{"num_hidden_layers": 10, "hidden_size": 256, "n_experts": 48, "experts_per_token": 2, "d_expert": 64, "d_shared_expert": 128, "hidden_act": "geglu", "moe_layers": [0, 1, 2, 3, 4, 5, 6, 7, 8, 9], "router_score": "softmax", "normalize_top_k": true, "routed_scale": 1.0, "balance_loss": 0.0119, "balance_bias": false, "router_cosine_scale": 14.0, "n_groups": 4, "groups_per_token": 1, "init_std_router": 0.0124, "lr_router": 0.0004, "num_attention_heads": 4, "num_key_value_heads": 2, "head_dim": 64, "vocab_size": 10333, "norm": "layernorm", "norm_place": "pre", "norm_eps": 1e-06, "positions": "rope", "rope_theta": 500000.0, "rope_fraction": 1.0, "qk_norm": false, "attn_scale": 0.125, "tie_word_embeddings": false, "parallel_block": false, "init": "normal", "init_std_qkv": 0.0312, "init_std_o": 0.0, "init_std_up": 0.0312, "init_std_down": 0.0, "optimizer": "muon", "learning_rate": 0.00444, "lr_mult_o": 1.5, "lr_mult_down": 2.0, "beta1": 0.93, "lr_head": 0.00714, "max_grad_norm": 2.0, "warmup_steps": 200, "schedule": "wsd", "decay_fraction": 0.73, "decay_shape": "linear", "final_lr_fraction": 0.05, "batch_tokens": 32768, "max_seq_len": 512, "doc_mask": true, "train_tokens": 318800000, "max_steps": 9730, "dataset": "wikipedia_en"}
Below are experts of layer 7 (counted from 0) of a mixture-of-experts language model. Rows are named gate (a neuron's input weights, with its number), up (a neuron's input weights, with its number) and show model dimensions 64-127. Each number is 500 + 50 x the weight over its row's rms, rounded and kept within 0 to 999. Numbers have three digits each.
Before each expert's rows: "comes after" lists some tokens at least twice as common just before its tokens as in all text. This comes from a sample of Wikipedia text that the model never trained on. Tokens count by the router's weight.

# expert 0
comes after: "\n", "\n\n", " director", " worked", " Museum", " Secretary"
gate0:545556556499477559443527500470448504512490545581538529484482397463425548467487452554504603517588498654491570486476602522463389433495523533454455450496531511533559548517448473440561414550404448
up0:547613495460503408434473439525550497429595482480497469496462485513493576478458529482545480500445498600500505467485438435488466508494584510529477429536525436442612453510426554517550550489514426
gate1:504552556477557454469480495468474541467524461555652570459524426528521445533612457527390475519413456519464496551476643411485557596515509492488506547516344436447399531569469385596535408461477490
up1:531489462575598556505574442532526441571483487521501411463518490542409509469477566441482502393466522611476461495498479518541473466573474505517510523507508529481596423535523470500623521429544494
gate2:556525469533444472437522519548408534540569409530542545495453417573438511441453417510408556489559531562453501462505510549565519494505588498364480389533523563517499512467512530585404466494472554
up2:496460419477474566574495461549476509509498519470509435525368502533500457473487548523553514464495489527499510520381470411473483493532486461501524521515553456497545507512467610485504585462458490
gate3:494517457512495506427440484415509476553455496585528520460528471538459505526544531528519434548429527511514470570451526403524458428517467435517413474591495426536508530466520536597544579539459485
up3:438493512571431554523621437549372590499455525550483440414504494575575371546449539463486592540571500583406446522506557465515508444523506462494467555449483514459431473485528453474507458520580546
gate4:580501494546527482464507442474464570540503523485491575539506327542518509424494502514489495414536581556428526608567479495482522427411426413557429398517585458538465424504536471553447498495521486
up4:520543556572490430513508539464599450503462426526445562548471522479441622462518410430501543511531565472431561502517474487537513497558517517354465668472461543457556474417554456468419509476529490

# expert 6
comes after: ".", " | ", "\n\n", "| ", " (", "-"
gate0:525543535478445440459512551519424482524477607509478450460513525468567468493437439553545464575597573606503496650526467521493494555459515447506512469494499533481505443502538553517476477519434539
up0:556437511503513449577484502455463448552531508505639468520430494516555503435514475520509519552466609578500489529438493527411547441476427557527536590541503604481513484478439491558593576481441442
gate1:469539496488464518531509385519494512540566446553497504499563548506445486463471393425433557495546495520527404539511600518480540595476525500603523500487560535514505473518519403517496505519454582
up1:507502529462450474510495474576491576517545483425483470458524451478541432528484491458621549463517515520483571555452418508624471506489503485506483517491529489495426450492515511456426513501524558
gate2:557461501502489449495534431495443519565597467539524389405555481472467412529432464428467541555521479470538505532506503518510543583598517520488509431502458469581607538518578446457502509528551528
up2:542500473434415521430484475626505543446490542476479501551501508486489558564474514522453490535518511564465501515543478508494441499450443583637507608512456546526548507441505437504556511416501526
gate3:678495400560444524486438468397505494563503485593521499459488549555514499550555384582474454574514557533553543410527528484424434458470545523517423515539486438493470496475641424528541437554426545
up3:528599464510533540423539503464382431524344497474553444512512548469488447451501464498553484405479446462497609472517517448577497511552463473588546453448529483486535640484518528513524562482514493
gate4:545614383567576442531598500491454571505462516446392449489556418577460431522498530481419443558536499498429536480541555578508543539467529444482422461425544520506459432539508549397493457530525602
up4:554483428589577517509491456491486475377514440472510447413457494527500494526416349593533507457563549482613541421474393501496506499481518520492526504549528439448578482469470467558345502539464445

# expert 14
comes after: "1", "2", " in", "–", " of", "8"
gate0:575543455564517586381422505537514496474511589487486438560501495521451411486488433504472480457590415483517417541498491454517530495472459530601526485471537517485480505486471533539366533555401485
up0:429495468565481560442490529486590509528560476530495584441539443523508457505485574464556543457515450445561440558566485526577482516584523514548528478583525487384485453486559449434525561478570526
gate1:532371450563560573520493509406440497464540602536515509501557585627457502488461507435510496498543479530522537473464440500530496599532480535468521480457593523432530454559537470574476514535422552
up1:574470477545479491523536446563682561552517445530452479445462527480480416433449482478563518529460597437561465434510597467466449545476535464457586391475455551465335511562575428481550532459484470
gate2:590509476484502506541512366448522537472561464434600424368577486496508505574550442562461496505580517496550559511505630587472558477466513455547452455516457482495507466454500484564531512433450465
up2:473513575467488589495465506523489485561583520453558555415541445479450492395481487532439445435456489520427470564485441498511506519624535475456372481567542572549553503419543507534498510559505445
gate3:507570554521567553557531454557461476501571410513594566594529457526484518471475493469475511560488394437494462522525554651469553465548447449536433561469446504460479438532531541464462411478448517
up3:548507438454438501509396531480546482434527516584462549462541507482444399488520626445445469491415505492588466420424478540533507552452498533502464402577593554499450498492495450503418450466414614
gate4:515493399539509391575458422483470407497532516573424455462514475503550496459409459458502428480558456442461538457467546549488564578408448539638648512536534512563460609570561480430490470545479439
up4:455467494483494544454523491483435446544571407562462497583509519530642544557512438450486435505552469462469468547507478492566453524505458473470461581544520621461584490468483421543452538486457522

# expert 33
comes after: " | ", "; ", "0", " ", ") | ", "°"
gate0:501475500436340511574487445559431470497483551603507440448443581465472507418501519521437521448446450431510552463491611554448545480453553417537476430512551559452518505489486469476526527576436499
up0:473465621465502491481540566546519516424499475518453508478464537456483455415503564496476532549525509457473460482592453564474503475483515492428530592452452491465589524530590494448517659509427374
gate1:515495525483522497470545488510521467466463519552444549497472483465520502524430551555446537544627441589472469567491524455451451558465417477524470482545493629465475518544506482459483506523456541
up1:381481426458606470623521516531492517413520488464443535423506490510480515471491533563440573536512491490461459520469508489468432522478478471487495413446439460497491432395559518532565402444571496
gate2:560511545505466395520512580445520448470628521572478478560510495513483531464535566517499494455475457543525508420497544539420459498515532487560447520356478471508513455546469544507457499510418515
up2:489488508599458444389530535466410563531557488415516537500523469560545523533564531435498482488534593558421568499476534474481552446494432489470519475516408498548478523503570466552462516454593412
gate3:531570565529498507441532513451563579465475452597550601501460465502552506609457429404418494501496561587483609500489571476548443457545436429591474482495474518553452446524405500498489407542502536
up3:483395447553535457570525491481452537502544550625485476498459539557496447488527493524558355480437528430561509566547406581508482478511478544426489522527518551606573526476421492580555481528502659
gate4:536411579544545402357478494526516527523525543535365510463439513427485526470445489525481545482600533577480558571560472540466442487488383502482481569400597392462513508547512535415503477515480500
up4:541430486497514534450520504566504512510489455461512604539505519411490453528515422418499457426518456555399485443409531454508492546535437620512540566473591482397639564502496551546434486468485559

# expert 46
comes after: "1", "2", "\n", "-", " (age ", " (aged "
gate0:526469580494494492468528541463484579484543472458462461443468543575506525437501506507462575503528468499472424450454471532494427441483542431510494480466503501502510468514550580556526457527551594
up0:488492422470406538464552513515511417566448514424479425550553489446487510490375487462543381527486423467505490519578412580538520516482525598560551443535497422489501456541469563512526509453586538
gate1:432472497537494543462532453504552495526533564504465604483436481606558487467433444589501572433587518542475519496449490569456438605520527481603576431665469566476564513585535498491482494574549500
up1:437379507472462519545513475503474616448565556476453454520503480484489471523518459533535494583407431598503452517483483451523444541527515484497501513520536484518447484495481412483478449533559535
gate2:510534566439481456553495456424524528495438575443523582487547483545491525490524519587516519495525490403497495456474472648599447503478520507465507481545454478485446473458495533538564413589578443
up2:544488570495523502506530512512524480496534464436452426486502541412485456523417549461505532517564601507493478479405489517547469563487489500534565553430474499483452495542474529552518458514489466
gate3:464530386480504474417523431488463523426404519600533437490552547542531492477573523519504483460517533500525387480490521507491516471517440510455532506523414498549427577545518598518531467533484425
up3:573504571533525556481599413530446546464453409503495505611560535482546523504463498555519515493477452473595433498404384509507473450499516500542461435459611478538460487523470487526532494506503553
gate4:416493460486454425502606526509476475496516570497513378448509532514483509510484559565460404485554547544530498577481505490499478550572471482454558537472558600527470494495512591559567449543510612
up4:532451535409486473390521448534534572502424486478486488585494569596477554516507463493439499406450483509580508489572450554505503597505440566505534585528434486377530473485458480542532568548422516

# expert 39
comes after: ".", "==", " ==", " |", ")", ")."
gate0:519437509520497506545610410411385495462474541497510473501506584493549480423416478527534470463537444543539547484537410548435419536462498604442554465475456554570447372410501551540587476554480418
up0:575610525570454475558538542588578551514454445504576553509560574503475444444568564576478441485468592476473421457418467525517467553542560470619447543492538481479449513617585522483523583457473551
gate1:490563483514599550551432382470457535558544573545508436438594537505563479530463540561478501456498524588506510521483559520547580539531527413422478396478398471537507456514489507587460463510469565
up1:369539460507478574522432434486456526492485593539462569480420453535456555549510522566637409473407416543534518555501468458506487445387463428420445376451499442479447454478557426539515483433504502
gate2:421522453567489422447520483451472453657546555546500495397465386597569435463512467562527495527432574553476487458427526560547557546577461541447590563481523538436483424529535528474490541537499428
up2:478500407515589521462467538476446468545461588486498514458472427531403546499488480475455537470523484557532450461487463521472618509535530505490567523448509559446557578432474568506510513535429508
gate3:435526453508503450470501553388504512641464509446513447389406487543461487546506537438439543501489593495516460591429429540534482527479498533520558564532521538504530512504477550514495480496518439
up3:474462495525511487421479425486503520525497498538425535568522561419449498484473492503478448474515519564421474566603443327470529416411488538469590562452492452517554596510472439520505581494534540
gate4:464602438567525508503519477496497507475530525571513510489525499481552520459444545544446536478527580495570568572499492541584538543627480504460542470534527452486526458435421437469531474456504526
up4:519532516537425518529509524531566451469564546536422537493519471400502507563561525440533559500544401499520498421521626513502441462545468552467588484452485584555454575562477453500494526481509535

# expert 21
comes after: " was", " is", " were", " are", ")", " to be"
gate0:541581467561505499432461439533451511510453647568420523468515410590446558472491529491465569584511464516430397505513513441523533456529536484514527504498580522531507578437501538498478502419585556
up0:495447489429557531522545535437528523557530482475469525501438527524580477578454452462494459574422530465445565535436481463434498431536503502491569561459563566492445597696520461478398397516592482
gate1:604407579478422407516507554482497533404450513492537581546488569429506504445607408516444539542531497503568415502539477512505482546536500506512438586474508542534342542528451510510525506536596535
up1:483510402480470526505492624478418413515572535487520493446474385426498498458424500517475479450538474533400579482490520540537576640585479468607498485503410522574550465441497494464556564570505432
gate2:559498451493523525535445527623481409448600570506581517520478396566487470521498417506441563489577511487539482532409540492563555584415580492436519565501487542495417530514495484563564488437465589
up2:546552515444516465535529409506455502590535480538539494645453492486483427640614443478485452503479531364526524455500653442526609536532488481487523526539440551524525427489438453521420447513494460
gate3:525458505478531472452429431484470464441520536542473521470574456421570557580590645468516522512530482492517549564605457463443526571452452498420529436529526472543509459624563500458491461469505429
up3:513558513450490506544451536526520526454627618519413528546479449386479579522465548500555502407490498541472460534511421465439543556459504589468533493550577627443470511498584602479463578371541552
gate4:580475612494431462490512418518463437560446457450489479510534482511534504575533479376623451448471503519500457439500531485555496504566561524480482486566562551556490511404588474445531476616500577
up4:446417502411457505517481592512452519475558493565551449566534467492425505388466539586609493475526442589538504599468500465555529517545557378459478483517478502493542529432510551436522493453475560

# expert 29
comes after: " of the", " the", " in the", " to the", " The", " on the"
gate0:454499534443472534494571522499382535450497395494494512505545492441472431458389485549534506476431534446434387495453479537479585457533629449549489545503500469465449487508456505531452471523429568
up0:448519492472460445466477474540513468466617511483456544434486484490524487430545551512462468477366483521524444528503544501490486598514523607606554539438541538429466542547559454477474527479573554
gate1:505460557481496461417522412492507467507468594487412486480539449413477490453475454448471592490570562479491509563436486433533479505507448421500593506517361480405487555422565592588493504478534497
up1:627469559458448541441567490432427544474431514515545506481543538436485452425581489471541496430530419550479531437465526467478569500483456456482502478425508500494455502438499536531477455446515539
gate2:497508519494438485473529539522543511566545652451501565517484403463510473492545513479513567481442513476559543551437473523513417531601439491519524496516583454477531475430578539495603395506498509
up2:519520535375561422472531610469543615492505468380500487543525560603468519576493496530433539435474471494495542530493611488547488502484491437507573502471582549508477509546526477564448473565512480
gate3:481510560546566578527491360453495485504526573539446534483514592511484552461577524548478541482415495497467453461486514469523454479484451434593462516450446485496446523548583506507565531482503527
up3:553503539490513392567425384447510470507468536513575505476522500538542470408497602478510577523475479508463561476426466496545455498569554540437446471489490533500429572493538503575495603433506500
gate4:536504498535486501446489471475436485506511543557440434484542562468596438478486395459456489525474529451559525527422474463495590476462552451611490484375469511506473535528550456407453527515413524
up4:576511506551575484498528590531502528543513521477500583412560442525481469533424501454405486418517579461470595505476518514469549603475500556560508447445475502537380608466520558564536522512522517

# expert 23
comes after: "| ", ", ", " (", "- ", "1", " to"
gate0:494552468464561519479358514669476430520532426521504477469473484513514501478452434561478518501572460496530535472493393539511469562455506459525399497467481505418435484491506498452572476496529625
up0:524577443511454438455447536488533492393499511623424534546503563445508544483472559477438520489555486555618425456449547479495492531506457516473568476508488444408556465534535436515440434582494528
gate1:516527520511514444581539509590515545544501493521479466493569468450473425534485500515515585499546537513495597487483480595525458566423477430460433487431491525487491475587503456435534468482571542
up1:587423481526509360464557481508535422511504502545547482555415516656474513446454556500521452488500435558540514566537580535617456580551497585452583565441607465509477465458539399388504538446499488
gate2:532596399601548475426474491441508530475568590494457503378532603442557523534497454537515451489549594526508575597547446511483541452568399537474519543413592526523501567531535549525529524569439522
up2:466550558556451450440468575488403585544414381429406430508567553511479488482568523470456567483522480464508459465545486499437472459504592596513542500483499589510523535449562554444471535494506455
gate3:481424500412468502552522465504447553512445501482525509636487520508429469489530499528494586531440552433503550410529546497527527487544492472554467469576500513559468391502516595577518441535511523
up3:497483415557511528466512484403529519510440478447456470539382464460577571464492504542574520490467467472532440584552400533556451468394388430523539487643519498474456563547569462471515565544475500
gate4:597473554490491495481575523500488470516509486593510429428507500540449394634469464511449544544558552550505441442451492500560492492507548471557546521415473513480492505525417561505599622438508606
up4:520533454632550466485493498524431582496491417458482506542619509554464467521539531464490440423467481490531527538549670467540425557524484565441431532534475475429547509485505535507561571503532457

# expert 47
comes after: "0", " |", "1", "3", "2", "\n"
gate0:469556516477569453604472458518535538564529422437477526520496562499468526542522525576561542366416587483414593507495396529484428591483495530500524514476442492529491533467527597465574511553583549
up0:500503547410424486506570435462513492549551491452526520399517465470470530583438530570541541500523568520515438539423500495538464555553440477521566539476532347554496523429436503486569477549571519
gate1:504512515467552464472494348533491564503552516478482508388547453492477540479585580452477468595518480529482534528424470513447485456562509507513469566410447433528562495550528546572449397447491466
up1:575514519462446518494580452596432465511491459483444469580511540467528503523637413562459468519513402444415527484475608446430469598483456473475594555529445527560500482567466451457560476465526527
gate2:629485516499497447541571419523407506538517470494523530489543565460463625507538490534518453581521497605565459441523583465406548535619479521498529555454429545475513529376467525549561557444353582
up2:523508487474470475497521541576444535492518453520521497438467495556446439528468511470549501439476520493606506496518470491508502557508478519531497476560599479524557487569447472498456463503451512
gate3:430463504491543453489472485564578460491534493494515519512457562444463547558478534503543551601522455432461539466476456485450491416531400484546500503431427493559502486438503528507518390468400544
up3:473635457400557431487504451547484463501499440499538469478450473569538578486509523513472500440447517456405583468482488468537579443577461543504536587536514456493485493497546536544479487468442451
gate4:477538488473535520409454511409530475539421565502438436440444539540460454512514523503568540569527493499534544543548587468481463517456538572531417576520562470442512480550545442485434438545532498
up4:442534511541430475509433523500497595511627542441534523436550420549446511438514539533438530476515534438589443503451479528617463546579545490585551435466545467505502494450555496515490493515514505

# expert 45
comes after: " |", " P", " f", " |  |", " p", " F"
gate0:565553490450449530450424451493520495532562558480432609443508435473626488474492486498604458453540584525574466502520654528502481496557459448480490508489520453428466525496515452560464533502504507
up0:507476469394530385422469460554492545400520552568525616463526487523511385431415444428568538539611458516491531535549522431468483474515576502607497509529503499546496562517512557544493544450455541
gate1:561551494473482519557491567450478466534495540620494465471541508510483452595398480516499574453590509450440491493512511535561441513508602469561489576487467521507380531463488481494531465552541499
up1:521506447437542505552479611466528575465578473553473538536538487450534569438456620493534482518531557497494397590487441501518500517481532483458467528486515513597479549469577524554550526537469572
gate2:463439522488489482434518532521519515570485486519457613494544557551476473484564528502545542483572551491509428567503508582502418524445558449528455450478484574506482589479464442431544472538481559
up2:422459520504488513593519544519452470527498527611449562492526485542549453459471491532489543534578494497573394489559481540497530437470458549472445508565520530615482484476426469627461494540461458
gate3:525446564521544453514529425480469426570501490533479462516478527481459508608538502563476395515569479511463511448514453538510586549432488469484505550495458399541470516517503496569524485524468450
up3:466471521549538527453584513452491518448515658438477471524467617498472561551484490473356534584519471527443533499471524483507483561532456432392595520504545574490561500433504551460574526494476533
gate4:581529481520562425387547416460520506445544537531477523565496541506643517511537520395497492527611465472533458540463556526503521591615432480600504558487498426519582405470531498461532549528493482
up4:484458501418563447505534549497364535435538369614494526445404548547455461536389531520571561566476503481455497518499469442575545488517534554522612502587501517525508500458495467496476436446493500

# expert 2
comes after: "\n\n", " =", "\n", "6", "===", ")"
gate0:449449537590485460481457493514477531565504526521507448472573542477532586578436444451362535505483571391563493442494556545390457495555423446510464484426559500458435474453530491523445620528443558
up0:489433480571519586474483517516398448524539570527517511476558456607508536440499560444459477376450460485429558458573539608545462538479466457489512497485479549543425596420455561577555457489519501
gate1:460442474508495432581552456529562539629406519474469464457594467446455557511451514492355480522493459513531475548500449563445483499586512401497510513546398374500549578428446581537493513490526521
up1:551538538546499491473530590510460463572427502419480493530550540389577482462455514442561540510414558579498493603516518466601527501543585488545578633459408425553464483454501571464510590531477566
gate2:431517560549514426556513494498474506505467602453454423532498463592458468497600465521505518583518469552455497471577450497455451495493551563421488458515506496500528503472452526423543546528424489
up2:477560549454547563423491500426415555464458538497505525522464585510553454569405581543491461452641519463505531450535471453476540490431478418486472438511470341479536466509460527544525442472469553
gate3:536545498432459467472450504495503494551546487488546576437522446551516544522462614391610626577453544584500499511533552520585501511508590453460519459669601419491550487454460574473480452500595495
up3:438461504435578473537485547486396461522394447566519476458544447480497511526489564526561453477425491432419442524595461530479498539450453463458412498485496537503537533568573539568451505480494524
gate4:494386546574554465460451391542510536584533530453475486505522526578494453502512483464392473458444515535507449408507470436509434503564557456437453420514481594518535453479471533481579525576468475
up4:457434499529461459466436499514434466477459619516560460444480517557536554523527576539446517519559526628397532438472521522554499447534564493436460561502491436570536510434472497525464509466524471

# expert 34
comes after: " C", " B", " S", " M", " T", "C"
gate0:490476499527453470491528573588449517510517537543509481470597503506448496443578557503433563517524511517535473556484483473438521566550483398451509436530520467510483456512624483528542492527500421
up0:496545502556510529452484443510485472471526494462578561496380516425470500504496573564512513482502464402532530572475476541473520575574561445526569471542494535457498477514482542450487534452516474
gate1:413530471447481585467500501488533538464555655496451517547442553437478483476522626530539636476536470528568508492536496545519569548587462491513476466495618589539549497543477467553471501491543550
up1:460438517552383436488515528534440454498467544490590517524515498481500407536508544555487542450481452465454475553426460494476536541596500537496556436528573463532517448534516469621461483580485464
gate2:517512488518468486542522495467481540534531524471481532546540564483570457491487506622524593557509456501575548499506458478566594413535492537426534398583445572409509558508443557520419571531586451
up2:586516516550557517484521619426515458466606610459555413366581520474530454492489461555535441497506451527475582536533452463595533527524490500474575494453383470522431430475510407506535473487461504
gate3:497526558447552405512562456575451480565563616446461447517450516486520598504497542496567522529521487521467543504500456570484480487525460442520527503455530463486530529496524568506591525481468473
up3:452513470578558429487511460507558505543531471551470481490500429597569504481579485455428456488437522505493528457561457532437458476434537442485531422565539534516494535537525452438577535440486538
gate4:468506536500547435529475416435431538498527507578493468521513494513518490500472567542429479467509510422531430447528470612557483512439479427544456443569558552481499378508547542516548519476501497
up4:459509511506445448534543475478572488442553470533537485480447443531512508497493378432511468481515485605491552525565593531466523496475533424479449465481512513628455498557573522519456525570556536

# expert 12
comes after: " | ", "′", " |", ".", "; ", ") | "
gate0:575497444470512460559482444544452566427476594444573581464525388424557499505575437480559513558468520510474547538491523492453404525511445459510412501496494466573443503503487538544518538561537595
up0:610562586462533444595524475492515572486505470453429525499515408467436455489483471515470482525474621425499423507524557518445485398564432522582446506506475491476466410444471473389516455445511557
gate1:544546497513538467534518432426450522507431453495520489443495431308644409462507603512435570542544540529459465564425479485478536516504535547489453537530516519514462450510538524468509462533430469
up1:438534484506469433444524591502545515415501522503548554563402440437499505600437452493605348433453480466494505463513516441533488457453482505498424461510475442553465501529453536416435500455469554
gate2:528511491489460508427534546514423588499486501461540455499522612573545561498477461417418411495550573503457456539486483569485481586419464464559488460463578524526488474446474473479560486530519555
up2:439500491465483533526540554543431444411518448508551504477564449447550400523507562523541494395502428541473503514479464499490536657494581511490529466625536478545572507439562446486457491510498480
gate3:585531584510531424507552460545464548523509557540564534481506535510522514463567463559428589472507480538467531619472544465562573523432521529482468534521560365501481521535482515507516504474496534
up3:553555535475499533472489423495401532432485525480527539441452498409438517549474569459425522471595512509565546495490495481560516465538493429566534496464496589475573547525517476472529343611497474
gate4:481503558485495444400388515569409497492548504470585497515561479501514493505489539587490472425519582489522454619534653508475498570495472448507490464424481506419473505503620416499429472525553502
up4:565420489559527568515492556357416458444522521494531564476544626489440484423553537499483461526406489447538536495575437492446497514556501515481561478492513494457529572366487523473544567453568498

# expert 31
comes after: " ", ", ", " in ", "| ", " (", "- "
gate0:530477476520516463438501459444569518548437527505565505551479454421572537496433483438467535452549536577483552525518553454477576502531525514544466490426466513440485490479574541530473485532359565
up0:582458542504458517432464468548489539545515569580442438484490579536516497565526551513440505590501556558491487536488542500444546480525556504558547627538486530468488448545519502530440499523607486
gate1:573528490510463361529496488536487505507501489528542548513491595461544535473547492532511510546467585405499490428425413450435520387414500484479507567442478442500461486523432514550450547571493509
up1:497497540546513593380510463504502531550560518569449589558447422526536485528450580520559427590529473443490569472479532551544576536483603535458500518462594512536582524469464362423504525521412504
gate2:514541481440462460492513454542483558536517542458569578430500530476426550567534547512541486513548565458498592510492492416498428412471461486511491507502520482433501422631493565509517565440513497
up2:562505566528513573502448492496532483569406394447489530419491574556493461502497540472573465543420545455551499495487515459523510508606551507487513544459475542527479527537521498516461571511628453
gate3:438571476564524529571575456543458619497515621518514459564474479449516487510535503491513451500476608619644551397466475450473543506433405526491524546517461505493477485460528515547559448508461485
up3:490451502475550515611510534500433539507467482539520583516598513483507477545508495516550490455468543535414530466437493486513538469629439547517544418485499465483467484471488460420500429545531508
gate4:510535495548437564421457509499533508532467497448491492497511562413474464417421542568539518559543546537483511506446527517417488550550536555599450503495434508482518617476535513480540533465526445
up4:489504526588451422453459493522467502483618469500525443488488544520485492455452515451550594549554648582516461478513498486514625538610579494446514569422434472405536435472531396506452526473507544